From a checkpoint of a small mixture-of-experts model trained on Wikipedia: 3 picks a token, 6617 steps.
Below are experts of layer 4 (counted from 0) of a mixture-of-experts language model. Rows are named router (the router's row for the expert), gate (a neuron's input weights, with its number), up (a neuron's input weights, with its number), down (a neuron's output weights, with its number) and show model dimensions 224-335. Each number is 50 + 15 x the weight over its row's rms, rounded and kept within 0 to 99.
After each expert's rows: "comes before" lists some tokens at least twice as common just after its tokens as in all text; "mostly gets" lists some tokens that are sent to it at least half of the time. This comes from a sample of Wikipedia text that the model never trained on. Tokens count by the router's weight.

# expert 3
router:39 69 41 49 79 44 31 58 45 75 44 51 15 43 65 38 55 22 40 51 47 67 71 56 64 55 66 28 56 57 36 77 55 38 64 41 29 40 50 55 55 94 54 65 47 41 40 37 44 27 68 51 61 59 76 19 20 55 40 45 47 54 35 42 70 44 36 61 35 40 39 51 41 59 61 48 41 43 35 35 51 27 38 39 47 75 28 52 41 53 67 40 39 29 33 51 25 54 47 18 48 88 58 26 34 31 34 54 58 53 48 40
gate1:63 32 32 46 52 25 53 46 40 64 54 19 25 42 32 55 40 55 48 32 72 55 37 45 56 58 16 57 65 41 68 59 39 27 53 66 62 62 52 47 39 46 43 38 51 68 37 46 50 32 50 63 29 29 53 35 54 48 36 72 86 68 44 46 32 43 58 29 62 64 54 57 57 47 49 69 28 64 57 37 69 46 44 47 79 69 54 16 64 65 37 57 46 47 34 54 41 45 60 66 20 21 62 80 54 37 59 58 57 47 49 76
up1:55 50 36 29 71 56 63 49 53 44 44 76 65 61 48 37 49 42 57 49 55 49 39 52 30 71 59 29 55 63 46 38 30 55 57 28 44 34 55 48 44 60 56 66 16 24 69 53 22 51 36 53 43 58 45 77 44 45 29 44 51 90 30 69 72 38 81 48 50 47 57 55 25 53 56 87 57 39 84 54 28 61 50 65 65 47 61 65 46 37 81 45 67 46 47 51 71 39 38 86 76 52 72 58 37 46 46 52 49 82 54 17
down1:70 74 51 34 48 44 06 88 38 44 54 51 56 69 58 51 51 50 30 48 69 32 78 46 40 52 23 47 67 49 69 65 50 34 50 46 46 57 16 42 39 64 16 69 06 71 42 55 51 69 51 56 20 46 33 55 58 84 38 71 66 62 49 39 80 43 47 80 41 27 53 46 37 77 43 70 64 68 32 49 41 47 42 39 09 29 38 26 60 27 49 55 47 68 53 74 55 23 55 60 56 44 45 31 52 43 53 57 60 67 45 56
gate2:73 27 68 45 36 64 54 54 61 57 55 44 29 70 69 58 34 50 25 37 57 74 41 74 73 70 52 75 45 42 43 41 39 41 39 55 61 59 67 56 47 40 66 53 45 52 35 53 26 45 49 53 77 31 94 29 63 20 38 47 60 68 56 70 51 46 15 29 36 27 85 66 44 52 66 53 57 45 38 43 68 42 59 27 46 62 37 40 77 62 35 28 59 67 16 09 54 46 41 53 84 67 71 50 52 55 74 43 57 28 49 79
up2:54 60 73 28 27 48 63 45 74 42 55 46 12 41 58 32 32 45 40 47 59 66 35 42 62 92 29 35 59 29 49 42 26 42 58 46 41 82 59 43 45 35 62 46 50 53 22 38 58 67 40 63 43 26 84 57 45 41 47 58 49 57 75 39 48 47 50 49 33 48 42 61 49 57 47 52 48 33 51 43 73 41 56 31 63 56 48 24 88 51 58 40 55 53 07 46 47 63 39 49 99 55 50 63 46 51 74 25 64 45 40 52
down2:60 37 60 46 37 33 52 45 68 55 46 42 67 54 60 48 33 60 50 34 32 37 68 66 71 50 45 41 36 21 48 48 49 23 59 46 65 44 38 44 40 53 69 58 38 49 44 57 66 65 56 28 58 20 53 59 43 30 44 43 61 37 52 73 57 41 49 42 51 07 30 71 54 49 56 53 75 43 25 48 87 71 54 25 71 37 62 62 54 53 74 63 78 79 57 46 43 43 46 55 30 65 51 45 37 55 43 25 81 78 70 76
gate3:43 44 46 63 69 44 21 49 62 68 49 58 77 40 40 32 36 47 52 63 75 47 62 68 37 62 60 66 25 35 52 36 49 60 47 51 22 16 35 37 36 64 38 68 60 51 45 81 62 47 63 56 66 17 32 48 39 38 34 47 22 49 15 36 94 63 65 55 36 55 38 48 59 36 49 49 50 68 40 52 43 45 37 57 48 51 55 82 52 54 51 52 69 33 53 93 76 49 60 66 59 49 60 38 90 42 63 32 53 64 54 47
up3:33 23 43 50 76 51 42 40 46 40 48 47 39 28 69 49 57 39 44 42 63 51 52 54 36 40 55 47 43 41 53 27 53 71 41 38 49 23 51 24 25 62 51 21 68 29 66 52 37 56 50 21 36 60 67 65 59 61 55 32 65 49 77 48 35 42 56 63 35 61 72 31 55 49 49 64 23 35 46 48 50 66 63 45 46 71 23 37 61 51 54 31 32 55 47 64 42 30 49 56 60 39 26 28 82 31 40 35 24 62 78 56
down3:59 41 27 45 67 60 55 35 56 50 45 57 54 66 49 64 30 37 23 27 34 56 23 61 48 50 44 32 60 67 65 40 54 56 46 83 56 36 53 66 69 41 44 44 40 55 52 47 52 24 45 34 54 77 56 45 61 53 46 63 48 26 44 45 44 34 47 57 65 66 53 64 65 43 46 59 63 38 69 57 49 63 27 47 42 60 55 43 67 41 35 60 34 27 55 65 53 34 24 36 71 81 42 60 54 50 44 55 42 70 65 63
comes before: " to", " in", " a", " by", " was", " as"
mostly gets: " it", " was", " has", " were", " been", " also"

# expert 12
router:67 48 27 35 56 37 53 50 51 75 72 99 35 63 41 28 21 24 42 58 53 63 55 43 70 86 44 45 64 43 53 53 40 52 64 41 27 29 38 63 75 45 53 44 76 44 25 40 43 61 24 67 46 57 30 28 64 45 39 49 51 57 26 81 35 64 45 35 37 53 60 50 78 33 56 61 54 36 42 28 48 32 54 34 34 78 50 45 19 37 53 45 49 56 51 67 63 61 41 54 34 50 50 36 32 47 63 36 18 19 50 49
gate7:26 62 54 69 47 71 66 55 66 48 23 62 40 24 40 39 40 60 91 67 48 68 62 53 36 58 70 34 41 21 27 44 34 53 42 44 22 33 50 43 59 51 59 57 77 68 62 57 59 44 66 55 51 46 68 52 37 48 74 69 70 40 44 67 92 55 66 33 28 41 30 88 49 47 44 23 44 43 44 58 40 60 61 83 55 29 66 57 47 56 66 46 54 33 55 20 70 73 56 52 60 39 63 83 57 35 83 30 47 20 64 69
up7:59 79 46 33 17 14 61 53 47 36 45 80 24 65 48 50 69 56 44 57 42 45 57 47 63 66 22 42 30 31 57 47 57 67 75 13 64 56 35 76 46 74 83 49 47 61 24 70 41 45 70 53 38 60 76 50 33 61 39 57 74 31 70 43 74 54 33 53 50 56 43 65 42 52 76 41 54 30 56 59 34 48 56 35 44 48 54 71 63 22 60 52 69 43 66 57 79 81 42 76 62 38 11 47 47 55 66 46 38 19 57 41
down7:76 27 46 35 52 27 47 29 09 52 42 42 52 46 76 40 55 36 56 17 43 39 59 59 42 69 47 53 44 74 43 46 70 73 45 56 40 43 59 42 54 56 34 38 76 58 42 54 59 65 39 54 34 88 48 33 45 50 09 53 43 58 66 70 81 61 38 47 61 55 26 49 73 49 58 82 46 41 43 64 44 35 40 57 46 38 43 38 22 55 74 33 26 71 49 82 56 51 64 59 64 62 70 44 34 50 36 68 39 34 41 66
gate8:26 52 45 66 58 49 51 63 57 55 36 61 70 28 49 44 38 32 25 51 23 63 37 60 44 45 49 64 45 48 42 37 44 39 60 46 81 47 60 70 63 37 56 63 50 59 34 47 50 72 48 78 49 53 47 47 77 37 66 38 75 31 37 59 46 48 53 38 38 47 41 60 54 17 82 51 83 41 70 59 55 73 49 20 21 35 30 58 43 99 38 65 35 54 49 15 35 82 60 74 61 33 50 46 43 43 60 41 50 51 22 68
up8:61 82 20 46 36 86 64 23 39 63 53 52 65 21 51 68 83 39 60 45 59 49 54 83 33 48 36 22 37 37 71 33 33 88 68 57 46 59 56 63 56 30 57 54 63 45 42 52 46 50 42 11 49 41 55 53 70 62 67 36 74 51 35 45 82 49 47 21 62 34 27 50 43 29 37 58 65 54 66 44 50 52 81 52 46 47 49 47 75 83 32 59 48 66 71 68 21 60 69 60 29 48 72 55 61 46 33 67 55 56 55 46
down8:63 50 58 69 28 82 55 31 45 51 47 44 40 57 54 46 67 44 64 57 50 52 51 76 52 31 22 41 37 73 68 65 50 71 72 43 71 34 27 86 33 16 50 35 44 75 51 41 39 76 52 35 38 37 48 54 47 45 44 66 69 55 61 48 59 35 61 57 66 47 62 13 55 46 44 62 75 52 45 41 68 51 49 45 49 65 49 14 45 74 37 67 19 16 66 61 77 61 45 31 51 50 72 32 64 47 47 60 62 55 79 33
gate9:52 41 46 54 39 50 55 51 58 24 52 41 51 57 46 73 20 64 49 55 35 59 44 60 84 42 44 43 36 49 40 21 37 53 44 66 88 54 77 43 48 44 32 43 52 56 30 18 46 39 40 41 53 47 66 67 44 70 52 31 65 66 68 67 52 55 16 39 39 45 44 29 42 50 36 58 53 42 28 38 43 47 56 67 15 52 63 45 44 57 32 67 37 43 63 63 40 40 37 28 64 50 54 55 39 20 59 44 37 54 52 47
up9:47 65 50 60 69 63 63 66 51 71 52 57 44 20 52 23 77 33 62 51 69 31 48 30 24 44 63 54 48 62 51 66 53 68 60 46 36 54 27 43 41 55 63 47 62 39 50 57 49 53 50 55 39 37 39 46 42 02 35 51 46 38 46 39 48 54 66 49 39 39 53 56 42 52 64 58 71 64 63 70 59 54 36 32 82 36 51 38 42 46 55 51 63 50 07 36 50 48 67 86 36 48 67 72 53 83 59 71 55 51 45 56
down9:25 49 28 54 32 27 66 57 56 38 21 80 39 38 52 78 44 64 65 69 62 62 51 48 33 19 60 48 62 47 65 57 39 54 55 52 62 57 42 63 52 55 52 32 54 57 45 44 40 48 77 62 46 75 31 74 55 74 53 26 35 23 73 65 30 51 65 39 27 47 43 45 39 55 28 79 51 46 59 26 69 62 36 39 58 65 60 90 49 79 00 35 52 42 71 46 53 29 54 50 48 37 39 57 72 60 67 14 44 39 48 31
comes before: "\n", "-", "|", "The", "In", "=="
mostly gets: "\n", " \"", " ==", "==", " but", "==="

# expert 2
router:38 27 61 53 41 43 61 45 47 38 65 52 24 29 55 52 69 37 46 43 68 47 42 48 58 47 45 45 44 49 67 60 50 33 45 31 73 38 47 61 42 41 38 51 35 77 68 53 38 73 52 45 23 57 33 63 40 32 51 38 57 52 62 43 33 35 60 46 72 57 70 21 39 74 32 26 61 51 65 47 49 44 59 28 71 48 41 35 69 45 81 64 67 28 47 68 58 49 40 32 70 72 27 48 27 39 46 32 53 38 64 66
gate7:39 28 53 49 43 31 51 16 54 31 61 66 65 54 18 58 50 42 52 38 28 48 58 51 54 27 49 74 61 39 42 43 55 55 63 38 47 37 37 82 54 42 63 33 63 70 41 46 63 53 51 53 55 34 54 42 48 67 84 29 47 59 62 45 64 60 41 72 70 49 52 51 62 41 45 65 43 53 28 53 63 36 38 36 78 45 85 49 75 58 58 54 59 55 42 38 32 80 43 27 37 66 48 42 36 62 48 60 48 59 32 52
up7:34 21 68 48 34 32 26 31 67 36 56 57 51 51 14 47 41 46 59 58 30 45 58 51 38 35 51 52 75 52 28 47 60 70 55 33 38 27 48 45 52 34 51 48 64 73 57 43 52 50 54 47 30 58 64 46 55 68 84 38 35 44 64 62 57 43 14 63 69 45 42 53 61 44 44 54 42 65 36 55 79 43 46 48 49 43 82 51 93 55 48 45 70 52 44 47 63 84 32 25 42 55 55 46 38 67 53 65 55 47 36 56
down7:58 40 76 64 59 46 37 72 78 31 39 49 42 32 62 45 73 35 66 64 40 50 35 60 56 52 56 22 56 43 41 69 68 52 55 58 73 74 37 49 49 35 57 55 76 59 61 70 65 58 39 29 42 54 40 55 80 29 57 42 25 60 39 27 46 53 54 50 59 37 37 39 57 57 37 28 38 61 80 60 67 31 65 60 44 38 53 47 50 50 54 46 26 38 24 66 53 48 45 48 30 25 37 57 53 25 54 67 32 26 31 61
gate8:57 89 57 43 39 60 46 43 55 80 59 48 48 59 60 56 55 46 79 46 46 59 60 38 44 45 59 76 56 71 67 57 36 78 73 54 60 56 34 79 79 45 63 44 22 70 38 43 37 58 51 25 51 57 53 42 66 35 38 71 47 81 18 59 60 40 45 66 63 43 35 75 62 16 59 44 70 46 44 48 49 37 35 41 50 58 64 38 79 61 63 69 52 79 56 43 51 40 48 53 31 43 37 51 55 38 54 69 40 60 50 51
up8:48 87 44 33 46 55 62 57 47 76 55 44 68 72 64 60 62 53 61 53 61 66 77 37 69 28 78 77 54 69 53 47 52 59 61 57 59 62 40 51 72 46 58 44 27 57 35 51 37 46 52 40 43 61 56 50 62 30 30 66 42 66 29 65 55 50 42 42 35 50 33 64 69 49 59 53 56 34 59 59 51 40 36 50 40 61 58 41 76 75 51 66 55 88 59 51 41 37 35 59 10 58 32 32 37 48 52 51 42 50 45 39
down8:82 66 60 64 59 19 51 72 45 81 71 52 23 53 25 43 30 47 49 46 42 42 27 68 50 28 67 48 69 35 52 65 72 65 68 65 47 39 52 32 25 58 78 38 39 33 48 34 56 65 74 43 40 54 73 09 71 21 48 67 48 76 40 37 52 73 31 44 76 39 62 77 34 46 57 23 65 45 61 36 68 51 64 63 41 80 55 36 53 57 42 50 50 20 51 48 40 71 28 67 57 68 54 30 41 52 54 35 48 65 15 39
gate9:34 42 23 35 66 29 44 37 35 52 43 54 51 36 26 74 25 30 69 67 53 62 48 28 55 63 61 38 42 45 32 50 55 44 33 67 57 49 52 37 48 34 61 52 50 31 82 20 56 50 53 29 48 54 26 45 38 65 34 50 50 48 59 50 23 64 45 15 72 41 53 52 46 45 40 40 17 71 53 55 36 09 72 46 31 77 35 28 51 50 47 50 53 34 43 30 47 71 40 53 54 67 89 45 44 19 38 60 44 38 87 44
up9:51 59 34 51 36 63 59 59 71 58 32 56 59 65 50 49 39 54 34 32 36 58 30 51 29 38 37 60 75 44 48 65 66 34 29 20 35 13 30 39 34 55 31 39 37 55 41 64 49 36 57 73 38 50 44 43 54 52 84 38 46 49 91 48 55 56 58 39 37 53 26 51 21 69 54 64 36 45 52 67 33 34 52 33 37 43 48 67 57 43 35 61 55 50 49 51 55 65 59 43 65 58 59 55 61 50 61 41 78 73 06 51
down9:62 40 32 33 49 27 42 38 48 48 62 30 41 58 47 56 53 37 58 45 60 53 46 39 42 39 37 64 63 46 56 48 76 69 61 51 44 25 63 44 29 70 56 74 63 71 48 38 32 85 63 49 34 44 46 52 55 67 35 71 79 49 42 67 40 56 43 58 55 50 46 48 39 63 51 44 65 39 29 53 61 35 63 57 48 69 41 67 80 39 40 72 03 45 57 63 43 63 33 39 82 70 63 48 73 35 51 44 72 43 59 53
comes before: " |", " ", " 0", "9", "3", "4"
mostly gets: "′", "°", " %", " 0", " (6", ".8"

# expert 15
router:36 56 57 62 37 64 69 59 33 43 34 29 48 44 59 36 56 61 73 38 31 71 33 42 48 56 41 66 42 48 16 74 54 28 57 31 49 76 64 67 62 64 38 48 52 54 24 53 40 38 55 29 70 69 57 48 47 32 42 28 39 71 50 64 51 48 44 42 26 42 47 37 46 52 42 23 35 44 42 57 52 51 22 43 76 67 41 62 59 41 71 55 56 47 35 52 05 40 39 19 46 47 49 50 75 49 28 38 32 85 48 48
gate0:25 55 51 69 48 33 56 55 24 43 28 47 41 67 50 78 54 45 87 05 40 55 64 49 46 29 61 23 47 53 40 30 45 48 41 55 56 60 52 44 77 40 69 55 61 34 53 50 59 33 70 41 59 70 36 67 81 31 17 32 60 71 47 35 53 48 48 61 42 78 62 52 58 69 56 50 52 85 69 69 41 37 64 33 45 15 26 69 49 80 47 55 27 56 57 28 49 32 36 45 50 30 35 62 36 73 46 64 35 31 62 36
up0:39 28 48 43 56 69 39 35 68 80 51 59 50 51 58 21 46 45 49 70 30 38 34 36 39 46 37 53 44 44 62 81 55 57 52 41 26 33 51 31 41 55 51 56 31 65 50 53 74 46 43 30 44 42 51 31 24 43 64 58 58 33 93 38 41 63 48 18 54 45 60 65 48 36 39 62 53 33 81 63 57 65 63 76 48 61 66 00 36 71 54 49 66 57 46 60 61 60 44 50 68 64 59 75 37 41 52 57 65 35 51 90
down0:43 44 82 19 57 46 67 41 56 35 64 48 28 29 61 31 63 38 45 37 48 57 38 47 25 15 63 45 55 43 80 45 49 46 35 45 43 41 58 53 69 71 44 62 36 46 41 50 61 58 30 62 64 50 52 73 32 80 58 42 36 18 31 53 52 53 61 46 54 67 66 49 34 41 44 43 41 42 63 45 55 49 54 51 49 32 61 43 49 62 42 76 34 60 73 61 28 56 57 45 57 83 42 55 57 57 39 59 23 08 35 60
gate1:68 56 52 37 44 29 27 49 16 20 57 47 86 53 44 60 55 39 38 46 62 35 47 64 57 53 53 52 50 32 75 65 51 64 40 57 51 48 55 52 53 53 50 53 59 51 62 64 71 48 71 56 34 52 48 85 36 32 62 32 44 44 48 38 68 38 67 54 51 57 49 33 59 04 11 46 71 47 42 37 42 65 62 27 63 52 55 73 14 69 35 41 27 35 53 65 22 52 56 41 57 27 35 48 50 68 68 28 51 30 50 65
up1:54 58 48 42 60 54 35 66 79 63 58 30 33 35 34 46 49 51 43 45 32 41 30 46 49 78 50 55 51 56 56 25 48 62 47 31 82 28 73 46 46 58 62 89 61 47 66 39 55 43 48 33 60 63 50 67 56 58 40 49 48 49 64 69 35 44 38 85 19 75 37 53 41 48 94 62 65 41 63 95 60 31 41 70 26 33 18 50 46 46 14 57 61 43 59 65 85 49 39 52 46 31 49 53 78 64 29 34 76 32 58 55
down1:27 53 38 46 51 51 53 32 44 33 76 54 54 49 67 77 19 26 36 58 57 45 42 29 45 61 19 48 58 53 45 52 56 61 50 58 51 57 42 36 61 52 56 48 34 48 34 73 45 52 51 63 52 63 43 29 39 85 49 66 68 61 50 55 55 16 35 67 55 48 39 47 47 66 68 22 39 70 59 66 15 65 49 46 63 17 56 29 34 53 50 48 57 64 50 28 71 41 42 52 49 72 35 42 66 65 55 60 77 68 54 50
gate2:65 44 39 61 43 18 55 55 58 65 39 37 38 36 41 61 43 58 41 55 38 47 61 41 71 63 55 55 38 61 55 28 67 52 27 14 66 41 35 69 19 33 79 57 63 65 50 54 61 53 34 49 59 53 49 51 67 57 58 40 39 35 62 67 25 30 53 52 21 46 24 40 48 45 51 55 86 31 57 67 45 59 66 27 15 54 53 41 84 50 65 57 66 36 64 53 65 33 43 56 57 42 49 34 60 33 54 39 67 43 64 61
up2:42 64 55 43 56 57 57 50 41 43 59 62 46 54 56 39 68 57 56 53 59 35 31 64 22 37 39 34 54 57 51 59 46 40 71 78 23 58 57 44 78 41 12 44 26 36 43 36 43 59 57 42 61 70 33 41 44 49 51 54 65 57 32 20 62 62 47 49 76 57 74 55 50 49 47 62 15 68 42 27 59 30 36 65 70 44 78 54 26 45 36 32 43 56 43 55 35 51 61 32 44 29 39 50 40 59 41 55 49 59 54 40
down2:54 58 38 26 60 95 47 39 41 62 61 83 45 80 61 20 63 63 55 19 52 47 52 37 40 44 52 35 47 50 40 36 66 51 69 59 60 53 64 29 56 60 23 43 49 53 43 55 50 47 43 36 39 61 66 57 80 54 69 60 48 55 53 43 61 67 51 54 76 55 50 56 47 67 61 67 14 46 42 51 62 32 44 15 63 42 27 45 36 48 72 43 47 44 63 58 60 58 60 23 42 54 53 39 39 46 28 51 29 49 30 32
comes before: " of", " in", ":", " and", " ==", " for"
mostly gets: " career", " played", " team", " won", " Party", " Team"

# expert 10
router:53 50 30 51 47 47 37 58 37 29 44 84 60 36 34 39 69 63 68 68 38 40 49 38 49 42 66 80 44 43 35 27 36 33 47 25 55 16 51 57 39 57 31 75 73 59 64 39 59 61 39 59 67 39 36 69 50 49 63 64 49 60 47 52 24 39 59 44 55 46 17 50 26 64 25 26 49 69 75 49 52 67 74 56 58 49 53 34 48 62 23 49 42 41 47 63 55 52 64 42 57 43 44 46 59 48 72 47 52 68 20 25
gate1:46 46 60 61 14 60 50 63 50 34 60 54 42 55 71 32 59 61 64 46 55 44 48 51 34 58 73 27 27 51 40 69 54 64 42 59 64 32 63 54 25 56 55 37 67 68 39 46 61 41 52 60 63 41 85 43 68 43 54 58 40 51 55 23 58 72 70 55 25 59 49 41 70 27 35 54 67 57 43 40 38 50 42 40 66 40 50 70 44 37 16 34 65 42 41 43 72 24 50 66 58 23 66 60 48 51 25 26 74 15 61 63
up1:44 30 14 21 33 57 41 46 72 64 60 45 51 55 36 56 43 49 52 22 30 49 37 65 44 45 47 56 68 66 52 39 45 38 39 33 51 57 30 41 49 61 34 72 61 14 14 74 63 60 58 18 61 59 49 54 48 46 46 42 61 59 70 64 50 54 37 48 36 57 52 73 29 70 64 55 48 41 45 55 61 40 36 47 14 59 41 56 52 44 99 62 49 36 62 50 41 58 55 38 56 80 52 33 34 54 51 65 52 51 49 62
down1:65 47 48 21 44 63 49 93 59 43 61 70 72 56 42 52 31 45 55 43 57 39 43 60 44 54 52 49 51 37 43 48 06 67 51 22 48 70 38 56 61 61 64 46 48 66 51 50 72 55 54 23 44 52 59 20 46 67 48 41 56 58 67 58 65 54 64 42 52 46 78 32 41 23 75 48 42 44 55 45 66 48 43 24 41 68 17 70 53 53 73 43 28 53 67 23 47 59 73 45 40 57 83 67 55 63 68 43 64 64 61 32
gate2:49 59 52 63 37 42 47 59 46 57 62 52 43 66 18 20 63 99 16 36 50 54 24 78 40 58 57 45 43 63 43 46 48 49 30 22 54 30 63 27 62 58 73 46 53 66 50 62 56 55 64 39 44 50 40 64 47 53 47 21 45 30 51 38 39 30 31 71 75 80 48 50 56 80 32 62 88 56 87 48 63 52 43 47 69 44 61 55 38 00 65 46 68 57 75 30 31 53 47 47 63 44 73 40 53 58 63 49 57 51 24 59
up2:37 51 35 23 50 38 62 64 26 62 45 78 44 39 52 28 56 75 93 42 56 39 59 46 62 50 32 84 59 41 55 44 45 60 66 43 34 53 57 46 20 37 57 61 50 44 35 58 33 68 47 53 47 27 39 13 46 68 56 54 44 23 54 46 41 43 67 47 52 50 34 75 77 46 45 59 34 50 43 60 40 41 64 38 50 40 36 44 54 75 59 45 63 74 71 32 33 49 51 64 67 35 45 54 45 30 57 64 44 38 47 58
down2:43 38 29 41 47 55 28 64 79 58 61 68 79 40 61 64 34 22 36 40 41 52 51 48 61 76 48 38 50 66 51 38 56 12 57 43 54 33 37 34 62 35 20 24 63 71 65 72 49 51 69 41 71 30 26 64 59 82 42 55 55 24 44 35 62 25 44 70 58 48 33 35 48 44 46 34 44 53 70 40 55 61 64 54 42 46 54 64 42 48 47 45 77 60 59 49 61 37 51 59 25 45 48 19 92 32 46 43 62 62 62 10
gate3:67 36 61 71 61 78 54 52 57 36 31 46 66 44 33 59 48 65 23 46 59 32 38 72 54 31 75 23 71 29 54 70 60 42 33 53 64 53 63 50 38 68 28 43 52 51 62 29 48 70 69 33 32 51 62 46 39 33 29 54 39 43 77 46 52 47 70 51 36 12 30 46 65 59 60 63 56 58 56 48 36 34 55 46 62 65 77 37 84 33 63 58 44 48 31 40 30 39 37 41 45 33 52 73 70 53 52 63 58 61 72 60
up3:52 64 59 44 48 62 47 48 66 28 54 52 75 32 54 60 39 64 48 40 41 45 44 47 54 32 85 64 50 42 58 69 37 39 22 74 81 47 71 47 32 61 33 49 65 30 66 34 61 70 99 64 46 36 50 48 38 38 48 37 31 22 39 49 62 37 69 50 51 26 45 47 35 48 49 35 29 65 51 27 39 32 51 47 72 61 77 38 63 43 73 58 38 40 43 43 30 36 37 50 52 47 42 87 70 37 47 37 66 51 57 63
down3:51 59 45 20 61 72 30 19 44 71 50 53 70 61 31 65 53 21 49 51 54 32 41 24 50 62 46 66 75 44 59 62 46 53 70 63 46 58 32 54 62 59 42 29 44 63 66 37 59 63 61 67 61 42 33 74 59 31 46 38 44 52 51 52 45 48 48 67 33 64 26 75 52 45 42 76 50 34 23 45 54 51 49 51 29 51 49 71 33 24 31 29 40 44 59 41 54 48 79 53 62 36 71 43 43 52 52 60 59 55 98 56
comes before: " the", " a", " his", " their", " an", " its"
mostly gets: " with", " and", " of", " between", " for", " or"

# expert 1
router:39 55 53 35 38 85 22 52 46 52 56 34 56 76 50 36 41 46 33 63 48 16 42 46 71 27 44 18 21 44 48 30 25 34 30 32 61 70 34 40 53 59 50 46 38 37 31 78 69 57 46 44 14 29 58 39 33 50 22 31 26 39 69 33 53 44 31 64 63 61 78 51 61 49 66 55 83 61 45 84 52 42 37 38 21 62 08 68 56 44 60 45 48 42 70 53 38 46 36 53 39 58 51 56 53 61 72 57 52 53 65 64
gate7:63 54 77 82 39 58 51 55 64 46 23 41 61 39 45 35 43 20 57 80 55 56 32 66 72 63 14 65 39 55 61 57 44 47 55 39 78 29 60 73 31 48 42 58 48 54 46 42 36 70 37 32 25 66 55 76 56 41 82 51 59 51 36 45 45 48 76 41 32 55 78 45 20 76 36 52 42 45 27 38 37 41 47 72 43 20 64 50 57 52 60 55 47 52 63 38 49 70 57 35 62 50 61 47 44 45 38 48 27 59 50 44
up7:73 55 77 41 53 21 41 74 59 32 30 38 54 35 45 39 57 70 37 57 41 59 54 63 51 17 50 36 43 59 43 83 57 58 43 67 66 45 73 41 49 68 33 31 41 30 41 44 59 47 65 46 38 49 37 40 48 46 61 41 52 25 70 47 55 41 78 54 64 66 54 60 62 51 14 67 64 65 33 76 35 21 47 23 46 39 70 29 43 27 60 37 33 57 75 58 63 55 46 59 75 42 64 69 46 69 39 41 37 74 68 32
down7:47 54 70 46 65 42 46 52 61 74 23 31 22 38 37 42 54 63 57 03 55 61 39 44 45 20 74 59 48 58 31 35 35 51 64 44 47 57 48 56 58 57 48 57 43 65 57 73 47 71 46 42 33 61 75 33 52 56 66 51 38 40 53 35 45 62 66 45 69 35 34 57 89 91 75 42 67 55 30 43 22 27 36 50 61 31 76 57 40 53 37 58 84 61 42 64 55 81 73 57 52 37 26 38 48 58 41 42 64 88 19 60
gate8:44 42 48 26 66 47 61 40 53 23 75 49 51 40 48 41 59 22 42 36 50 54 42 53 75 63 38 53 45 62 41 24 39 71 35 34 11 53 39 60 50 67 33 24 50 62 57 57 63 63 69 61 59 12 37 35 45 51 40 41 63 45 21 51 49 52 42 45 51 55 68 60 36 67 49 42 51 72 58 52 53 66 45 76 37 31 68 55 36 18 51 34 68 69 44 45 27 61 48 42 48 59 20 52 57 54 57 60 54 52 44 46
up8:40 38 55 59 19 40 56 50 72 45 65 70 43 60 48 47 33 72 24 44 46 51 53 46 47 54 64 37 54 55 70 27 70 22 77 62 63 52 40 29 47 34 69 62 44 37 38 52 36 85 32 39 44 72 36 47 36 36 30 49 51 60 68 46 48 43 44 61 55 48 43 54 35 53 54 49 53 26 41 56 39 31 52 34 93 66 32 69 54 53 30 37 29 59 36 62 56 69 51 32 49 37 57 53 35 52 54 63 35 42 63 67
down8:40 56 44 57 72 34 57 43 32 41 43 36 47 39 63 61 35 24 77 62 45 36 48 54 32 09 50 32 48 41 56 28 44 37 39 40 56 27 47 50 36 47 52 36 47 47 59 52 56 85 53 57 65 72 60 50 70 38 64 64 73 50 53 47 53 37 54 68 48 55 42 26 30 44 48 41 52 34 66 50 34 56 58 48 58 63 46 79 31 37 36 31 06 36 79 60 50 36 47 41 72 23 46 62 51 64 62 43 44 53 41 42
gate9:51 46 65 51 41 59 47 56 37 48 48 64 39 55 60 66 37 31 64 53 74 52 67 40 62 70 33 48 56 11 56 57 59 43 56 33 77 46 43 76 41 41 46 40 76 41 58 72 73 54 54 70 70 43 56 90 44 51 67 56 50 53 77 41 55 22 65 58 49 52 36 48 67 67 42 43 42 42 46 53 78 67 60 56 53 83 21 83 74 75 56 39 33 33 57 54 50 43 45 46 39 21 81 40 39 73 39 34 47 61 45 48
up9:63 18 50 55 58 58 38 54 39 55 65 58 10 60 75 67 33 40 49 44 68 47 63 14 55 45 45 34 69 15 77 66 51 58 42 47 52 51 40 35 43 15 47 27 63 66 60 43 65 50 57 39 43 41 41 60 40 47 71 51 58 69 56 32 50 29 59 38 55 50 28 71 87 46 63 57 59 58 43 59 41 72 51 52 44 66 31 58 47 46 58 40 34 63 41 49 48 36 52 35 36 53 74 45 44 72 63 34 34 54 51 48
down9:08 40 73 66 29 55 71 31 33 70 64 58 55 51 76 43 38 48 35 45 83 45 46 49 39 65 60 57 37 61 55 63 81 43 59 41 55 39 26 39 60 48 56 34 23 48 67 53 55 29 30 70 44 07 54 50 74 71 41 41 52 39 53 65 52 84 61 21 44 60 48 51 53 60 56 66 54 57 39 46 36 81 29 40 58 13 75 36 61 65 58 42 38 70 54 47 46 55 35 63 48 37 75 43 26 52 29 56 25 61 52 54
comes before: "\n", "|", " |", "-", ";", "°N"
mostly gets: "′", "4)", "°N", "3)", "8)", "6)"